config = dict(
    num_hidden_layers=13,
    hidden_size=192,
    n_experts=24,
    experts_per_token=4,
    d_expert=96,
    d_shared_expert=0,
    hidden_act='swiglu',
    moe_layers=[1, 2, 3, 4, 5, 6, 7, 8, 9, 10, 11, 12],
    router_score='softmax',
    normalize_top_k=False,
    routed_scale=2.29,
    balance_loss=0.00594,
    balance_bias=False,
    router_bias=True,
    init_std_router=0.0128,
    lr_router=0.000348,
    num_attention_heads=6,
    num_key_value_heads=2,
    head_dim=32,
    vocab_size=32768,
    norm='rmsnorm',
    norm_place='pre',
    norm_eps=1e-06,
    positions='rope',
    rope_theta=81300.0,
    rope_fraction=1.0,
    qk_norm=True,
    attn_scale=0.177,
    tie_word_embeddings=False,
    parallel_block=False,
    extras=['capped logits'],
    init='uniform',
    init_std_qkv=0.0342,
    init_std_o=0.0342,
    init_std_up=0.0342,
    init_std_down=0.0209,
    optimizer='muon_variant',
    learning_rate=0.00167,
    lr_mult_o=3.0,
    lr_mult_down=2.0,
    beta1=0.95,
    lr_head=0.0121,
    warmup_steps=50,
    schedule='wsd',
    decay_fraction=0.93,
    decay_shape='linear',
    final_lr_fraction=0.05,
    batch_tokens=65536,
    max_seq_len=1024,
    doc_mask=True,
    train_tokens=366900000,
    max_steps=5599,
    dataset='wikipedia_en',
)
Below are experts of layer 2 (counted from 0) of a mixture-of-experts language model. Rows are named router (the router's row for the expert), gate (a neuron's input weights, with its number), up (a neuron's input weights, with its number) and show model dimensions 0-191. Each number is 500 + 50 x the weight over its row's rms, rounded and kept within 0 to 999. Numbers have three digits each.
Before each expert's rows: "comes after" lists some tokens at least twice as common just before its tokens as in all text. This comes from a sample of Wikipedia text that the model never trained on. Tokens count by the router's weight.

# expert 22
comes after: "\n", " =", " ==", ".", "===", "=="
router:506484552464503547415537495499480481444612496547427541503457522516545404478513539472469581512537344471610461446446441463542520475576511460488556458470528512533464432496406419539403575466578470512423573520474517561461465507552486520520438480419469528519512529566520521518551474532488483485423513399528538520541400412522493443466606578469433537458531501544533558446545459501592477426574512481591400492544562523444419610520504467494484507530460429492548559549512443539520425522549477440501462450544490508486492445550496541466455475434454539475553436421488462475463588406491497417
gate5:484476569566471437531473557416481525447509439452426566492441497530408560525580423544472639490506497555537583446587443381535457483521443498494479536498471480494579565509461504435475455460482509528478462436490588501579601520516493433480471496508547446522538522562533441456530544581433530467568549591469519533595523587564473440554467462475513406521479418525453423501489592442461439490442532476505487543457433481523505495446439399404438411495508484507499491476502532502635514517455572482468522586496527471529515578486539454428486498521513475525499483476487548383522550467429393457
up5:527506497488505456407508464474500512482493547435594524543511523548438498463553559505483564455516451502435430509515470535529586466495520509430520532517542442431479506468456614495521534601461452578493409458507416488453493452469527585532544497481480553539570500525414412561422577563540525503447431482461550461556586531495611541537572564555406424397468423569518495545543573427532492483493442483544458411438579480458465495499507428554541539441537415386556454520458457568429491500407524504492546474444443493513531484550490449502436450476564480523444482567417474507601417429476511540
gate6:507525586554540502512501561545495500590527481516513479602531497464532537483563421438418547487539435468592441453517623407478581536483478429478500467512537478468390591522532523375500553511604436468445460491519610535489527414512527554466583582525560473519578554516525454551516511514520483486445468427559476464539500461415466445525479489488504589526474485537429522491515494552482484505431531499470457584605585511486500490424525507507531526492547503500629454514561574432591414498488458564447497495409501484473566488498460404448491533441501396472397519518469447483495539479505394468
up6:582489539589468520510512540528534459436461529613618594644471489600566536495541405422502546456510404496511488453453539503470514465466511504496504457465566522474421557492553535491539556483506377499459494507499489458485511431466515554483517574632502500525548478453565529541466491479489465516500458473592554495565413459511500517484554447466500620458515478494457464560505450463431503416419517589524500534590482510506500466403545478484482441435532502512468410538482539481543437443508409429465429468555562523434518490541501462440452422523461413527447492545498581503607440396482452492
gate7:436542433611470538503560528453482561606515445437473437506442482469493515384487577567534450506474513469462451447485438477418373480458480449424538536470572549517480520567501487368485509482515455618565417428578592587494532457497500519539496494498576511495466505545546512569506503481553446488477497531542551608446541520631446405582495532465539426573481476495507466580474471480507553493578475530544493508500482491517491537517516529426460473510513534389551482540526452440528476529450495621477623539466513493466559484506480573480473571588490397499504514488454498514504552444399494482
up7:528451490501460493518532500503553471504524513581467502605490445496492542541482510428595404553527454415521492611495561637475443603476476398493472526470574536486407590504452602528501504526628449547438568479515530479418455390565390569467623502450547454502540513523441574474479519538428490512409454505521461563504446472460519571427508426571529432484537570486454482500522504498486492519535525419479484494525479492425590508516447483439582493470506576510446483500446537540519530465552484523436521510485444509441444460525583561447604508461537502491510496415554536522445556460573478486
gate8:467525452549401496541419456451482556560524474496605445471566492507519445545490486487476596493451523557524569526514420537451386441471506550506434511434499460559572494521451503459485390519538517409522496503481534507513567522449504534562444544613577475559498454505548519457551422530538405481615488450500467593379494568554462543504464510416510469531476558497568459553483482414475434488449468471567516528498430516492622420468519464529462439457529474555560455504442459481423551496461568504485517554453510548496496596515479492579539486557404443408442472497525373502419484500461565514
up8:581454558474516500483493534576472431427502446551473488466542511512476437506527568513402412455475446461542388457521539520466669474524441488520540511499425622476440495472492459577413526486557472588419581572554440515485361531418461460515544463392473461441480515440514498486467503482503615569415532541480534457625533443541519458488496520539525485434560461515413571437459496507437505520534532539448516528475574527489450493483517507534499453506453461416486604461532526539515493533482544479475492404495521515521522479487561614423495487510517497611456546522469538477513494417446449436
gate9:501619516457520446539511446502497542476522451482467451514501552484599582584492484526526583459487356493530484499390456484442473581545470521525532480538393509555458503506517465502424541482470512548550482470427504431518625509459597506459525397465470536537416463567519487485464453493500530558475537459511468561561538403517487472375511559385490553506491518549533534452446484533508497548551496460437439473613552556555454396481420496449472410449539504519474544523470563563549543597550428544547525549477449393464477522495484585485500547476483520414452485414406530525502499550538556501
up9:547420468539519390427470472498474615513469476527500469444474523444467426456507435436506567552460569408525488526433437527465486470507525498504600487458549566469510502416582522527534490519477523469511474518574528542439491488447551468531480546489551471497441482381483457528493561536529531397487487515615505515445496567590408456450476464659527533486507528467398434520549497442483531524521553521524474494492437486487493526408611472439569585592571560485477521490571394446441530456558546524490466498564545543509500454390467530459558545443565518488476398432552573510495551518464424530
gate10:536614502561510435505502525490575526513470531506567513461470545500599481537504503455465560409523514576506442492528453459434534570569554461593510405391506535462555516509440457511493532528638491517464509554466578559527453468478550484464561581482437501513412515516529500491558519500649473511546503465492411608466516517536451561470549481430488421538524484563485469595458440461450486523503481465437490498522511512494561480503463531477433459411423509497506504406431595472477542545499573465546561499451481465444509468397435537567436387485517551456468449501596608511492440448440464414
up10:550462457534487447481529468515508495491444448501448565463542528557621491581499521478542407413518520396451485466518469526450516613546400448497482467462522561542563508561510416487437494443577549469415517582416542524527539517465615478569519570603488519507406505455520480510500474505562508517570461543438433553496563484507511533503587490411548494538530520528441516601438400488465518495464455524462488478476557554515470500478574523465533401475513534539482456413534537447588500609567527482567514482528537559400526507553511636501545421442454504513514509513595563468508562464498430418
gate11:542535571486487451507475567468557502411573568535567519549511628559506447468516476494349551485425516620512558497480545557503402496436467508530586463434453452466430532544492481501494468437471605494547450544450577564511444484504517411484556493428584420551545487538544495508524551528443515528564477533436469511500463445473479555533541459470496513498488551478521573502497505512439513557524500486468551527446535553625586464496507517493528624558639496436569579418526514542461468590433495456521522509554540532526526449390498591541528495483496472479460529570546559505518527430412459551
up11:496577479522457481511511487469537541528541535533601574580517420503525529534470479473407545588520522575519390485490502503511441499476476531482327484536553507561516491462571499359564520470528561477545408482494501476541496511502464513460452460453569511532495428596523544547500485508544409556577554480459528498517515459351487509443468526495553476562521529476551495545538608557535480475516421493509503473445405594514523506442356489570455514593520486454483565472626479533557524547571496468457512541429548497523540476499469462524524538477499527504564466527584602528398476560494544414
gate12:531592538504473517520457482544565498509447555506560475409486599507449495614474479525507490447447491482433496479549461554457530512490475445510540486570422452489442453364511411534557506435544500398539464616543448470436442448483647432471565497481539473542388501485478527523468491553535501536508451498423445556480502492473466489507583414499570545513508612528548476547523529440555553570420538450582586444503490550508494566509500545451528477400554484516448549438471501454489529591620447502586450503467450502481428415485533447530533555525522595512579527523538425512513515570521492474
up12:502397541530569333477466591470520502516514498531587523510450489492550446505544519482490473449440483415503562476491513430388584444569482476497531526524557519529429501569559444477439524545522502502464507474557442494397435442537473453364586493433579530556510536558519476529439528554594506510495496459388459504470488524445516499388449474478600445551462535529418522507353465417562422550460493464526512522504505466499467431479463543569394502449468514521489552528551464470436509571553529567489503450427558525415496546548516520485496496496622522448564546513488466536460528520465470461
gate13:520520504543417477496507518534588516569482485478544452560550490501423531501422579450535508390543509462492471578517531474568430426480596486498502446563533534520488562550472381559409466474590495415489467447543437489445416489470534411435530550429524475480514499502458458487557543518467532540487545428527509458534531479497523439483495479516497466507562519453433332491463503497447507361515488435430640451526527480492408512447560493583514417569439454463424479525504602453502538437367548428501557475501551530441556521504435508480459526457504484523481509512531509481387449431529484528
up13:394499603512550553506506491534396534483526525500536525450476468523575511495558419506484492589514487599494549470483503509517476541431435515535442526500459508473534516434484549459600509560502496460546568588403505542564543525496472517474523454571514507516474457485514518440492499463471563508535463581569528549493460565478466511499476502410460601447395485570593526523514551532482409499531433545516437506453433568461564458632502557431442571456493503613507577517575388462560524536535543556509431492549528621596458525434536479475568528567458452446480487472511561602605524551455525497
gate14:360515418436519466550434552444513573537565455455537546568446555558534487580503502468542489469506541519514513503435468489581452461489532413499470527530549573484470455472495411422537452526473474485589503558416530526463475493430482422503510480480482561438518495410426498538469500396469506534457484506415535464529500610553481359477433497565460476608556571474465586514517419516497526512457556562510554510464467547378444504507466470537517575585517564420427484507460535410431545404528482433483462566512504492509450485526515569574506500499503481492389469580509482431438513512591559482
up14:534501494498634471584562526488501481500610493494504526537477565539434341472536488557539483548486466434547510430547428405407514520466484498431550434472495509445450442474395445499499535532471481633479525538505555491458427521528474490503503580533381547573456579545563479524506438494504567474485507476499458504452556516485575496420498477493501507413412453515548467571483400473491441470471538537472548527537585574485510443402460515407510451576503535512536376445577504516422517503500488578468475490415536500508502555445510546635477490479518446525490417530483560499503451575477567513
gate15:514490485413556485472489539556471466501522530447531495545511466524483535447607513487513473515409446549535488524547570454422522471600426505449525487553408508516508474609506502606442515440462432584536504523506454509499498432412480425558533624466445497536485550496525510649502511436498540521544543513472459547452517450466423464556468517511525507584503505575554431444532599512499500542505474470496536478535562377446520601485505609455591529457534569486594500501484480566560442547456398556498461471469566468488482467479473448503450530593567484493512531564593522448384527425427513564
up15:466526415518518462482532477479504488553471543614483476470536452440493498443494484538476515574574434494530449492456533529507509535450576540554455495494598463442516527451520510462507490523486515451495474503432520487521484526529482568540521385458461522498478507589438467413510441544450493570434485483552595521554430489496528516522535584385556448435540544475446516561429443495474490530498557596554494464478441587493453429551375383461450556577497551512400448483553575473503467500559656549608535548534556568528539531554557547520575543529506564553455513466473487564561407554535611511
gate16:497524532456398483470470512453514560482576549462474396468509554493530477530586484427507461540518450434567404585575512519484466502494446501513414557642581605571440560507520531499504540516513469571491395520464519523597493542442493506490465513433472565501407532407551480510417546520474558521563484537494422494531531548578510410542571434612435479403574519465440453467414436513477488519456432463508577517506499503533508510479416521504504561565561503477507570517485395482499538528495506523539629460506454571474514507543480546455483501498556546483526457607444531465529539500577398541
up16:468537482463451541516541392591567559453437531469455582460578509534348459500442466525445520596488486524545530506508541480381507487503550404482496463465478497502518492557407474517437500553524604513484520473529548477529560565565490491528494543545514499469522530554653540475508464432454469442541480537560554561524436538492531497537455572543390480551556472485491520527506555536609664462492490529543448470511479445429393472528487528386528547412488528523450426551479486454495514570410458569477458528480475445472469503478467404436422499483490535492427472525446470504596567466482502498
gate17:505571529559474463552420484606497443470463474474443499509572539493530491491488532428434481477571499527500493442467433488469477511494519445513410504567505474343512423407552541470520461542607462509468484487505457506491467558427628420561513488492485550552458539506474506482381468517462570456500483557568485408574552621498450465528442519421553543487536508463489469621464506483521446449455464527509460495440510491546495464499457547528452521622529468507513523514574623537521521558475495528448544521589473570491397505482464486639447465456571452528408511437519566483555427487531586511
up17:495495514542446429477356488428456467459462435568507551444456487480534546512456570593455426560585472580549551507413554554494550522522533502528467431450511538487552520529456522493498550507484497467569460490537493492503526492435536506448414481482541412431525442470507591489437489516482485389413510487485541548475391502519481559471491489356490499470533532487579526537546548468519544432503480517583447573483525458462488408526519484475402603547589408569533447476438522499464437431585445459450529576504502463578514580510422587544436551525478402445558554556541489465457529561457452507
gate18:457486445438508500520528468538492634520457448426483481525486527467471531549590582561543450568560445528502467578535487503474618509523511503552587456437404494438468449529523499463508474474557515483513447556485517390527553482453503496447608559544494518448444516482567546424505446543523523447475477447460361440527529363510495425523533487479413505565517484500528409435492427489596562482488448507445556478529542522483451545470596525425421522394504556526529479477517478481529451583563517418474503533411562546488524481490448395539536513494506554492477449561438523491556431510427628529
up18:429470521548455408535499493477560508497435497512521532525510524458520535496555506473525535497509524459534533559512515506450508478482545480500528499476487496471452452549508519493538489523488426431527513636543448455516525454459481531473546455504517520539537451405420441352411384563536457511509452425424488590493438496552547448565553459494322500519474434501507473525429458522472558540503454405438499521462488542485411495607559607400424434510493452514383416470501514477546431539591492451457438466441481517480541524432420436497513601553534516517554533524415396503497485524444516592
gate19:466489482533465509504511507570500554483462500500456657495536464512548478505448478502453608498523405513540421590413416496434498503573485498501461394367558604553494585559535471488521420491560454545441478523533421434446497560454584455527494516532541560471523452474460479558568529549551554465535390529550490539478521448528484381551533483443522488446470519412437472456437514423459512421417446444501406463487540583501470454443538480457455434477465518402497451495495555496476528571418512464480497532535503499519371431409487513471466499485516487492472493480502508531489430370480457553
up19:469537553385477449490449490494465416497622451480572484464443542444490449447476527500487521511465443439449440515504458535536470468486430402495545476537442472370516515483566436523476459436546575501532535415501576580491476454522495545497472533527499472426424574474501438459533521530551563426476621440499479491460480554510478518500513552639468564540446514510464489447423429580560565524453473430522500495423486490574387523508513560477510555496479460429494593485460481484648557479476498609505491539569529576516570500571538449448505579514518611610472522514482532448496496547527487526
gate20:506515352552477430500488463487475564402387483557562496605595491489539462512467485552536432485551554554564562511570571528491493503487548460606447484449512533499440443478496512535456482522524421494517473516480532483569505520472552511442491551497426481493506518525573547500580514521416435572414470540539564487515449434511463485548537392500392574419563445508475527575491510536483454484619566494464447472548499456533470464421538440404426471499442457495424578503513543460451449645379433468525469546447502467522414484555570553512485454523485476442538461503459490426517467482440514482
up20:539459476587660403575442478391477479399556474538521466517509462493459558536541500482503458453392510533559563474515569382508403481510500590528477463526443459477511582513473506545476491475530486417495509506446425533547468521493514540464529467462506494574390501502509558480433549502516492476515501542382453430503471604541463431458470507496527485484523498544483487463537537508507443532537436463389592440393565510612586482494577477508506462481438560436519479440552421463505431569468594490440500487570476434515523530430576590510541510490537532435487474520497513446569459462453553420
gate21:451558435496395511579467592510517525460520552496556644430491425522539458477442457457509521543602480523533505524453501473482578546509548647565536527551577506470422489525443506569528492477432464542606523574447491508556459476476498513530528561459567504451473489525540542570574449500453462501608533502539520475530525378533484415564496515579507481571518437519534512542522532504470490465531465482555611492531351487464482537537496484507459499522542486554545509487450459445501454522417489535598491607440377529594503492481529459499414535548479534549550495530573452488406473476439490574
up21:576477525471581513551470456494502385505507492518489489569541601510461473453425573509495459490463530448451444492549493447568412468551368332508448532514489495460423523557479477490487481432496536521470483433506512509497455498474543546506482440542479444573499518414547556480510551544522573625414453501550494476505485506457553511440468536532493494434501519516375504562501462510562484610403485555454497499455444514536560417470538494554613469484502431463535508484520536533564545525567460421481577402504533425507572520522472450414600545472390539407497425525468532513547540474513579454
gate22:491436452390431436413472512517442517489541473536620497463529612565473419441512523466556497490472516483501526437393530498558554539455569521555465490545543442494549473517504532506516510505524479509449445485489519475449509545518545472524506414531444541424547481480587481495387538406449594532396534527540464453607558559556445414483441559536568503561527460524428464453485545413534434490528462477491484507575490619519450459486450528448542482458510443481492474577491513565537548486531583459474484469444518442506479476495507477477648618536454505583374446535519482477451584448531501432
up22:489464459420488476443490452560460529493533450535543492514497486451514431448480595562547497550377494507516570519504455520497564545536444545504592488604510530509550456497499478482445612465486478379557500430551453503468522534540565494452481486523510549403583494540566509504418489538467550580427573582516509523555547481493481414562420564491462527591470439519405441516535586400556444452529461475578462503511469532509502491532532413462540432504452520506470472520538436510537621496456595538510559554437441462510409539453531510453505587501462518522417485420597417439420567452502545458
gate23:477442413517495512503585526529428564449513495484510531512501571462497418592503507465528550401424519547453410555477524453450467555553458496595440484509378486471449530579486491490465540603464537535488517491419540464409549522561514471452577446533475562435476578519453516563364476398440494506429559435529403520557565471525464425491481522478535540566450499469504528522515570518439418602461538399559484504513490460533600500476510544520589604530440559502585557453520501565550570503454537388523515483478546517426516455461561491467495482440493472547512491529497492383504502482533556525
up23:489566576436486516481376471525474432549450502500505530466464430578515533448461423533481436522597416458529518458562451615503597575522593483480499490455556464530517462499545448587539523495538534388494507481525492548579436489439549549591408568410429522496521520415519487409573498520557488450570458494445569450456478502468455553527499475553500493421489519549482452437488468518453517357494461595469460602513452512469461481441491511443442478464560504458481437491449461487445386534472455575431533539562416488568487481521561524558469580566526503493515502414485540558578463472514519490
gate24:471519464459444567444575487625465424482486485516540472545524535520594458492507496564446496601450489508416443516488514519448426533389515477472541472454514491502444473514586621486533490450507510473476561409512544510477455521583497486485558485509478628456459387527507510534528445443513494569506494512437534570451619511449557382510518619459450476473491451463515492524554540485476569500464456451527446566519468512589472522460467483470416471470518575458525544453631471510496588608457513563525503488524532565540508476427461483648513463514522403584493485416444520466432535493480545482
up24:406550411500427525461499476528489480493407566504547445494496467533563455470458541537490462552465553478512504491496570551398435488469492565531458525455474528565484439530649481517493436535564587451595467507575542478424448614530500520525503487486443565516503478548501498529468476478544556481480562462464503474433579471436484423533532531424468491431495408443542468508466522378404464470498513506508546578588439526559406563508460418415401514521492572488576522487548503554588501547474552560446525416450489542512571454494512449540489474506566595534549472419533458492528653503480464493
gate25:599543475488415493431542481444494510532498518433477533571491480473570418540486518510519498430513554430536504562490509562514461576507457535561558493469589562433466483517465510444466383494486529450414508431495495487477412480463515545508460551552512469413468472456576589558407451561562495544504484551555578476508491483544533505406434501483526408509587521448447600601499537434469557493439436423463424471490411493452543455478550590509515411413468435420486471486460428502510447485420558482473477500534452487500491400407521421475560509447517485530502486558486425460443513450495472655
up25:399517520528654503477469583519557515482447496477510515441506450465477558508543452494430505470493471472526517499447491400439507450493547514433413517528491528525476437526554603564575543446499537569539461520476541609469535456520505460550592400448517514528502494553358445490590522422515525530543481546501497498544453487518534559536488506548522541490447442565483427507476392549505434548517534539517538528404586517565528515534485379494448607587582546544524498537508490501531561557538515543524534446466551517501493552567533559515422459563487572407479443476508548554451507600535545361
gate26:574487458470467566516489494513450621384440478525576511538439532531511531481529485513482480508478556603500470451588443451558500488499586485605427469480592519583446535483495506478504400431477470540356517523400440457539444391542531389516476570561519521571536560480474524536498488460391487479488517483502533475494550394502498440511487539519483511435509491490366562555503510520486523495595481570526514433555443457544520459526505533525505441384402522451483529507517457501539505554485498552515542531500480477486468452474661531562437499462514501497513502478415480509485483478355587510
up26:518399455582444445545433544505536530474543416478549552521525414522449439524428548524441530463527497451564533507493490505546459612544529495501517462516521551433444459500488443531426527608569452475613515463429455489558509558483560471511581403496504503484469465473530481443559533555468473524540462556524496516564530593546490510416551475480392406582463552511633536475537423459595506551598549572470510495393509500528517501556495435476479556536541390504413455572533509500483478599477503459436553421598519461521540506501519477420508577511554493554562481405474452502553502494455519466
gate27:450508519424433455560570530479527482411492533535462465550530494484576467491452560463498517489479548565487505531511486533448507573461523595503505449459383494564431468503508444381501511480505521546583491427520602525579488540560441510474506574530513522457418426496616533459537510555471502506499510433534411476449553538458555433526559449509471543607499475541464503370583525442566470541512495493519420592482543554481468577470497540482440427536451533451591596513425471449570487476447530547496550513498527499478465501473477385469517493538515476592485577419419471430595499419456622502
up27:410562461431550490590503467453516490415490477486471488630434449537614451507494502452458526477541531498477500446470507396551597476528527541440507496496517386486508515535528453476532511504471549526385451431518510487529402483518496486475508496428470465487470556477506492490460537510455509518459573421468541500469541490411568479499492528490502581596453503456443460429475558452569466565538555504487442623397480534591437585494466513567489461564530518526494542511350524480567448350557494551475525496515552383488460480475439454553510538505511571491434450489506557537588547441488604482
gate28:480496476501535499431455475587549516503519421413473501564466536440460520551538498496448471548595516572545496483402501678534492525548468454627564527524528508479522427557518499525518474452536560480611494474456462414599469610471510446597504517499505482497551538586483583466429527492425550552559602508464475531525453455524629510509494479474469500533507491465527560536519450352388462544449552519481513462582521535459456463553458525478521478517493527403604479562478530457488479456414536508587549487532516523510457465424579486531568504444544510480454545466444477530562471469432468459
up28:409489556499461511450515459569593407530534518498385501508479449503440548524520514447572457516552598484511542610452445483599470489457510460483562468566467573526447419538512553538427478541483550460523602609483487546567461473587532520530431510560427628495430531543501485418382491596497467497523410503533472566415507514542484504558536461489534455495480511492535538529540556540514503538534482483541545537515507642508504481476389440570496464507532486492479458496513583535476454545451378532454547473407477577521472543470504473508578500396476455492595506447465463549548509416540503494
gate29:442465423524465477492510511486405452486445462498548492536493389508447479475547523458534486462565634506478508487499433589455518523503546476427454513404632442541533454476586558526389422545565517434512439565523512526512461521512484442498563539463464540525519481441454569449452522458463462492470664524534406484520517521559524375470553397525570456503574510486438568519522578468548495547525538480487506473477494442497592527631478563486449438461427541474400537577527498537475482504522504419511526395527607462498551561483449498514490446481465545458472472562443562476499522558465489471
up29:552482540506486520545439520351453438529548579514477473545487508526595465524454561573563527597546557515463491545403457448562493441524493441478541495419582504520576491503458479474565555517566483445573458476509509484534502515528482529506569431538464479506505506501490497560532455449591563499478495628476433512417488527527562470552514526523501366580465457541459496397620468525446439432490546507486497541566551525477483542496509390464443510590513536419559487440534598509410465559484539459529512459468487469531528507536403551523499641505455520569474469495501431562550616546562518472
gate30:532512423447544467557489484542458454523497559479544456489512602454549474450518483492477608448350448466403474489576534436366498454561550513471409460489502617433476436486475483472447488470482604468532441528516530590496492504461508457441590516566504621561513520453340502591581603407543539484477540501538438465530548606525507531561540552459477483480499503534469423478448524462437493477477471477494539551524505475523502474490495547485542556458461444483554474523449546573523556443502530464569472440563545491514552504436485510504512443474538449498421417537552564523488515520576609477
up30:452457567515552476594518442510429494545594483484554526536508487404454524437540555443450624397445491416529426464503508465459441453522487494530529439534497578550514474389567453451425418565494610554490381535480524530433545497522494515464594527553453501462498499553422498581544466487502596474477524476507503573481486642524423555470551533433513441471497453478518551482516589564487504575460457564499503528525501478473559506557603474588517491535435488576522464522512511511530440536424542505512482506474492525491469489431492401464407501475570410449430455560505537498483541589416547470
gate31:436518443484479496507433523554466456507494489550477476452424426472621492464566579377451476407475507558476452563535490509475601462528527504510443379506519515485444458600419530464544522412511522470563481499495619430575417464430615463522541494483544514477497491536488485561534629456470482448397497458498472473608495496439518500518536455491508437513457548455431485447507647456517526465529483583572527406463510551579592493478456411470469511447453428515505520433481525538548476567575517542526459497410547473466501540509452494479489472493408523417471450505448442510538483433503511546
up31:519497454505584566497472596468473516458505456554481485556506491459548453564436487495593529554592388523437513507526485487565607641586550463507592458518509555419539493538585498494583497502487502509481562432419512443459545460567462464470531520444543517429481487505546573478510484532476557505467556547544439435483451453486519483468529502465507534521458469558552502423455450445538512464533518543490422554556490489559562564380480625491495484597463479501474491519482494442506482465529435510512426605380566539478501518448484418535543535550488472634606437558457517579445418464444501478
gate32:459551612407504483548542509399534532488563572490590514517538441514526493475576554422473451459467415435512559513492481564454418438547522560513470573549394499530550542504505545497657472553463526549542486610491541534547565484496534497536439442519512489508482471516459480607541440513583458554563486507544566526534437592552590497504476537690454522450500536497500429496483453529461484538562536491482515508473530513492563496558550536508552410534478539472477527519527533456550596522490427550489493485431584449537490445493524448560478398492443491502512486472572489487501427454427382555
up32:520496500531492484494478535626415412532497471439458467430481498535429424508449369506453604482540553531500455513376528488434533547516417415474502468567575445413465437441570400445493547492444501446450463478555458457398536440427487543415503521437554540450463567571503443436542558525406598476456496564530388478484475465502505494490454515396514500568483480608520420504471472448471483510523509484505482574523426474475470518445475461493491515521407419529463477446467491519448437464443554480549567532456447487455492581566508489460585482493491445527576535481455482491552560565457558471
gate33:506447452515445591496406530542404502401559458566415640454444514523454505489546527482518493544548393417543492495470446508455532375505491461526502445476497530479548446487420433496466529554497498551484480505402489468532475534514557455499461587462533513500433538544461527578474424423514536439533466435401536486531473496419496392558519512501481588529530491436446453514543529542351559421556430488430434439512468505539471603551474498506477507512462532510534452512543454515487571469458555454519412559492539565536412454498446427456455478584582434499531508433440459504553528462435534505
up33:457492455455483548500447583525475477400569431566427551507478438532478428483512544445565463487501458434516463531470428464435500466519494387583537427516439494546587495464511382490441608483547483511529430508498470483508493578485595509511539510454436442408451543604513488625453432524478413376519475421502495529471465592454515389551464562479470607464422464510473556457508487516466555445542452461525422445401391521580552524515450511528517470434443522487545499499491493497503526462424470481494454522489508513541528449525506502457478503607544489504537450378510435452489595508503514523
gate34:505465481585506473539530548541551472622533467543574540576498480498541596546549548513552524512483447556505447484532523443428424614590450442573538467511455588474573490541492481423488443577495495449456509429422492501420512457543495555511495597550494549469465488487469432482510403504506464549478577579460487504501568487510505525444565558536563563492579489517527513519518577498509414430482511446535457510519528525601516526452435513511539471398513615440543454529501508525442447576524543538459547498451493490483390478550596489567508496567579524568376390466496458530430554477440521595
up34:482443467508558492398525564485569538499563479442528444401518535428467493460504475478550479495449520506493537575461479548566511434548570618482578488507437580570460476506562585458528508521537675519530528512518530491482562483512406550450497483625541477545461522556520439577461484525517399535474406474421403489415465510464480501493471441489439452485511534500564552366558508536467458529477561487497436439570493436527538500488502456446531538596579442439567597502550489441546521445517476521383508420526503469416483523485479522530451524467414426497584539508469500499578529530476471509
gate35:415490542426460438526528555515466479540448462517518540503558464502537484543466477539481469567521460506482489525458436529433491521537456504566443550512458483428545505566353613530384505527492492441643399510514543534533483394547543409476542507537439493395410464460543580526534491469488415422452467545489454422532483439546416551490502536506486511474469619621442458558439520497490440523446501457597463501569426460442495466491447475456464485625520499508435465498492566533457423487493531524479448550478582483518417516409493569558500541547424533562503554494449511489451528548479480461
up35:457501469498440432551441556592596607490523457464553452479482531490550485525494473566516458498375531506474590417466416495498473523492482512525474487434389409537466541479531492512489560500471564479454552515450514459585492538563603576553467533521499559612504475467457485518508615466468596569623543549447559555457510563494559556571527487484446406430586496500585497560497574432459512508510538537432536484441503521531482492514462448450606519523410478499532476483510553520560467566459515483592414485495514469485513433431483476603437488504610568521502483508424463490461547546481571461
gate36:473493534423495574471540544474580586476462492567612474480459498507520445601553514405444455499463394532533428453491573443585563540509507404551493553523548541489542494435469550538565423480534422548512554527484557529541519443555569528485548512496503475510482497525547498542513499502470431507466551483562461523655458529405507371467524479485545546505565543436439498528477511540554506499520492415399441444564573562459539546486480494514516483461542546552487546510509528614427503595524443548466420502403595472457471438543556493468429478500547505460455464549553445528457490445360527490
up36:500446485484484569487465594595569530476511505553575516527500559544535492576486568417440455524543416559594484423511559530598593452564498458463490532536497516524463420524412540512583483441599478563510525477445527504510545400511454556504559566506528550492420531535574486502489511532530470472411560505518446505631436538512452379509525554535535525490552511422413449493505543553562491509570495493428461397543518563456481528516435536506538459409563516536603525453474504567401521594525498555457460492386530467492502506462569463425434440464519516436490446565530534493469480547440519534
gate37:472573558535501530566446507487467537538504460591564428516430523448509503531455494373506494560512519490547549593498552464570470525581500435562495523434479656467545518445489569510474466510538406534403508534516536437462525540495578500525468511553492472485443449515518451486482539428458487539560527485511485514514497510486489466413528438542572390467540420456505514562499504465562451492413535495533516461529512539478494631549470527565470542430433469515517557454531511552449449551606484482452561552441493550446488477638516519452499537449473520562449646430567644584421499542511468506
up37:525474561505496524480382445498434564467488467551541543510532526529527446598538505610478481521460409539428522361507534513499485567461467456506457469486492535541506452476450594479472497560494493500452494554444492464476561518479432507514495596596511552432426500496639500579405511481529459490457483476478427488518501531474480545506533517523460455484593493591552509467471483499475368546569471388536510471527375469349593481543577527512510461517407502497506502532399458447557528393451434488448518496471571430526521423509513560459483500482417451428444548452499483533538464456461466547
gate38:444466437380518523576532470498467449449472470508431462430476448492519467393462514392469538458567495562430542512476536507472528579422492506442458439472501590509447493467513372476515545468565477451445331389486508475491439494501491530554591439427474522468418476457486459537546542475424467521460507420471498510451457518510481408498515516573530475519509509459528506480394426541467491484510464491473405453527447396423456535538435479507433564474436533479515527632501622492570411547457492515527524519463534490526492476503500492449392558465497491486540420398458433479552473458456483488
up38:524551548580547499446485531501487555514502529488543578578429611490494461559540455510515440537393528522511455478531569448523567492617420479491532558527493532451557496520509555529452459427416566529546591517563461433467567555462492471434469542621574451530517526503557579412506406552518554510499491537511504464501571439478474549497489447472456549514458480513519494479597464428501552511505558483526595612528498620592421449538465548432475493444478456492482485363510428473494567523406527525470454459542420535517537561516513492570519411514554533530507578615567497547502557496513520533
gate39:508517440536452528486561587469458437512548392500531478483499442453535428430491487508445538505518502616503493472606477515536519497576522500519515473518554510490530477544493505489543482544516487535470568481371539472410486467532567565445526516468405388543499451590532549514444524473504553525487463542472487472512471413544473461483468567420465482667486510477541511580547333521438373537564483467493497615553483470431458491396575590439512513539463455548488591520493528436473520518434434483482509503538523519579463449561498458441467604483500405484506492408451461497532472450446512480
up39:536372516491520513500459524469536531560476534517597535521536537526511566462530503465639506502579520363487472556427459412471556451434519471486464585494470514508499544469572510544454451528529441446480480488618535479514557465492523463532454502521502504432373526525539452511543491553550498501513494484495488581484533545430423456482543512516500586393442438438510456425470597429514522470514577522517542438512535584585542447551472351491550521450552467494477453462526494484558439583569535459578489487480426514433478464476460504484522402511554639541487475526594540487398474505520558548